From a checkpoint of a small mixture-of-experts model trained on Wikipedia: vocabulary 8192.
Below are experts of layer 4 (counted from 0) of a mixture-of-experts language model. Rows are named router (the router's row for the expert) and show model dimensions 128-255. Each number is 128 + 24 x the weight over its row's rms, rounded and kept within 0 to 255.
After each expert's rows: "comes before" lists some tokens at least twice as common just after its tokens as in all text. This comes from a sample of Wikipedia text that the model never trained on. Tokens count by the router's weight.

# expert 19
router [131 130  75 161 151 120 123 127  86 127 178 112 125 136 121 101 116 149 114 118 140 163 148 100 127 124 104 131 103 100 142  86 152 153 117 136 122 157 114 115 167  96  98 137 130 125 169 133 118 133 138 161 117 106 145 104 160 123 139 153 111  96 117 137 128 132 123 129 110 140 117  89 100 131  96 121 115 136 147 119 120 127 134 130 151 105 111 149 144 171 196 138 106 107 105 111 139 109 142 103 127 101 130 132 124 183 103 111 135  99 140 123 118 166 148 177 112 141 169 179 132 123 144 131 127 153 162 119]
comes before: "|", "-", "The", "ton", "yard", "Rec"

# expert 15
router [135 167 134 143 155 106 140 154 165 122 188 113 104 120 131 125 136  79 139 128  98 169 121  91 129 138 106 172 133  97 146  96 141 152 118 110 139  77  74  85 123 123  85 111 146 135 153 164 111 116 123 166 132 111  98 111 110 126 146  90 130 123 121 154 136  89 130 143  88 115 165 121  92 160 115 122 113 122 118 154 131 113 150 149 113 132  96 135 106 154 119  85 117 103 135 132 161 111 122 109 111 158 153 121 156 161 104 142 104 105 163 112 141 195 124 124 108 169 139 166 156 130 155 123 130 152 141 141]
comes before: "s", " and", " but", " which", " he", " who"

# expert 47
router [114 173 130 178 117 128 121 172 127  95 189  79 125 148  94 102 144 140 119 146 128 151 103 114 121 136  94 152  87 132 134  80 168 126 135 149 160 117 117 113 127 108 151 159 107 108 131 142 159 131 128 132 135  73 181 118 144 116 144 115 121  95 112 160 145 112 105  99 104 129 134 122 118 175 129 163 127 127 125 137 110 146 151 131 111 129 143 125 167 137 164 104 113 150 118 141 157 124 113  89  89 115 114 133 131 173 117 134  92 148 132  96 135 174 151 156  93 161 117 140 146 104 140 130 134 163 116 125]
comes before: ",", ")", "–", ":", "19", " –"

# expert 34
router [122 124 160 183 171 132 129 105 157 110 184  75 124 158 145 133 180 168 111 110 153 165 120  99 144 134 101 139 113 139 157 143 127 120 142 129 156 115 110 151 141  86  98 130 161 107 126 105  91 128 104 144 100  94 118 124 179 117 112  98 137 120 120 124 117 111 123 126 113 130 125 116 110 152 105 137 115 128 149 101 118 130 132 110 126 165 132 128 151 132 121  72 103 118  90 161 148 141 123 146 132 119 120 137 108 143 118 143 140  93 116  95 155 149 112 157 142 109 145 147 151 150 138 108 139 133 131 166]
comes before: "=", "\n", "\n\n", "'", "See", "V"

# expert 8
router [137 167 164 175 169 153 149 103 124 122 189 131 149 151 162  94 129 154 107 128 136 149 128 113 119 150 107 133  92 173 142 105 149  95 179 146 147 134 133 116 146 121  95 132 127 129 136 168 107 101 112 122  97 100 154  79 138 151 163 102 124  63 145  99 179  91  95  92 104 134 109 129 124  97 107 123 160 110 118 147 111 111 148 126 100 152  86 142 125 183 155 100  99 100 122 144 126 123  97  81 129 167 122 173  95 161 129 165 107 115 132 141 115 141 133 116  90 166 137 134 171 139 115 145 119 128 149 170]
comes before: "-", "=", "The", "|", "In", "\n\n"

# expert 22
router [120 125 150 149 122 119 139 140 125 131 238  97 120 122 142  98 128 148 111 128 123 154 142 101 134 133 129 126  77  92 140  68 145 137 153 106 157 118 120 122 119 104  80 134 175 145 161 124  94 149 124  97 105 148 179 112 148 152 135 126  98  94 108 160 138 124 103 177 121  91 141 132 132 120 132 153 111 133 132 124 118 151 139 136 117  94 113 135 122 124 163 107 117 105  87  84 139 107 118 115 124 110 127 146 159 152  97 137 150 138  95  95 125 175 135 110 126 148 174 181 144 127 108 138 120 148 128 149]
comes before: "-", "|", "t", "W", "}", "ton"

# expert 23
router [113 151  97 158  97 128 154  89 127 143 205  92 108 152 145 117 166 135 119 154 103 144 140  76 135 112 127  98  98 158 153 112 150 118 147 120 151 100 133 118 147 138 122 122 124 103 178 147 145 125  93 149 135 108 187 114 128 130 136 120 120 120  93 138 121  83 120 151 111  91  90 143 133 124  70 134  95 122 106 132 131 146 111 128 115 139 123 148 124 144  86 110  86 110 137 124 168 102 125 124 122 141 105 156 113 145 119 142 148 114 110 114 141 133 131 119 119 148 151 191 138 133 119 105  79 147 136 150]
comes before: ")", "–", " |", ",", ".", " –"

# expert 33
router [ 90 148 112 130 125 151 152 105 169  95 214 109 114 109 129 114 103 137 120 141 122 132 102 102 110 155 103 112 117 152 128 129 145 199 179  88 138 140  91  82 139 135 135 129 131 125 101 119 155 120 101 145 144 115 212 126 134 143 142 158  88  96 108 175 123 127 108 142 145 128 155  96 112 142 107 144 153 131 107 142 136 148 133 105 124 128 145 157 117 131 111 106  80 136 129 127 140 142  93 111 109 135 133 163 129 166 110 148  96 174 126 146 127 159 125 108  69 156 106 157 176 115  94 128 131 138 174 159]
comes before: " |", ";", "″", " 0", "–", "′"

# expert 6
router [160 126 138 173 145 150 141  97 127 128 189 112 163  85 106  67 105 115  95 158 106 153 153  89 124 163 123 134 119 126 137  93 165 129 148 110 155 135 141 100  97  98 122 190 149 107 142 133 136 160  75 160 132 106 149 115 120 147 143 128 127 131 164 132 138 129  96 121 144 143 144 106  77 105 114 132 144 148 109 111  84 116 147 120 128 158  75 146 101 178 126 107  79 134 106 107 119 136 106 123  96  99 132 133 119 153 126 180 125 111 172 142 133 165 144 113 102 136 135 150 159 102 105 140 122 154 149 144]
comes before: " |", "\n", " 0", ";", " 1", " 2"

# expert 18
router [132 158 123 179 103 116 168 133 112 120 211  98 156  96  90  95 155 124  81 150 158 154 106 106 172 147  99 123 113 167 147 121 102 134 170 132 161 118  97 139 177 125 102 114 133 133 143 146 119 170  95 132 113 126 140  93 166 161 131 117 114 108 113 113 128 134 145 119 115 145  74 110  93 113  83 119 110 107 113 146 134 127 130 114  88 118 118 128 136 132 113  74 126 145 128 131 189 124  87 112 134 105 119 204 135 143 128 143 130 134 168 129 122 151 129 140 105 147 132 184 159 132 114 107 104 146 166 178]
comes before: ",", " of", " in", " (", " was", " and"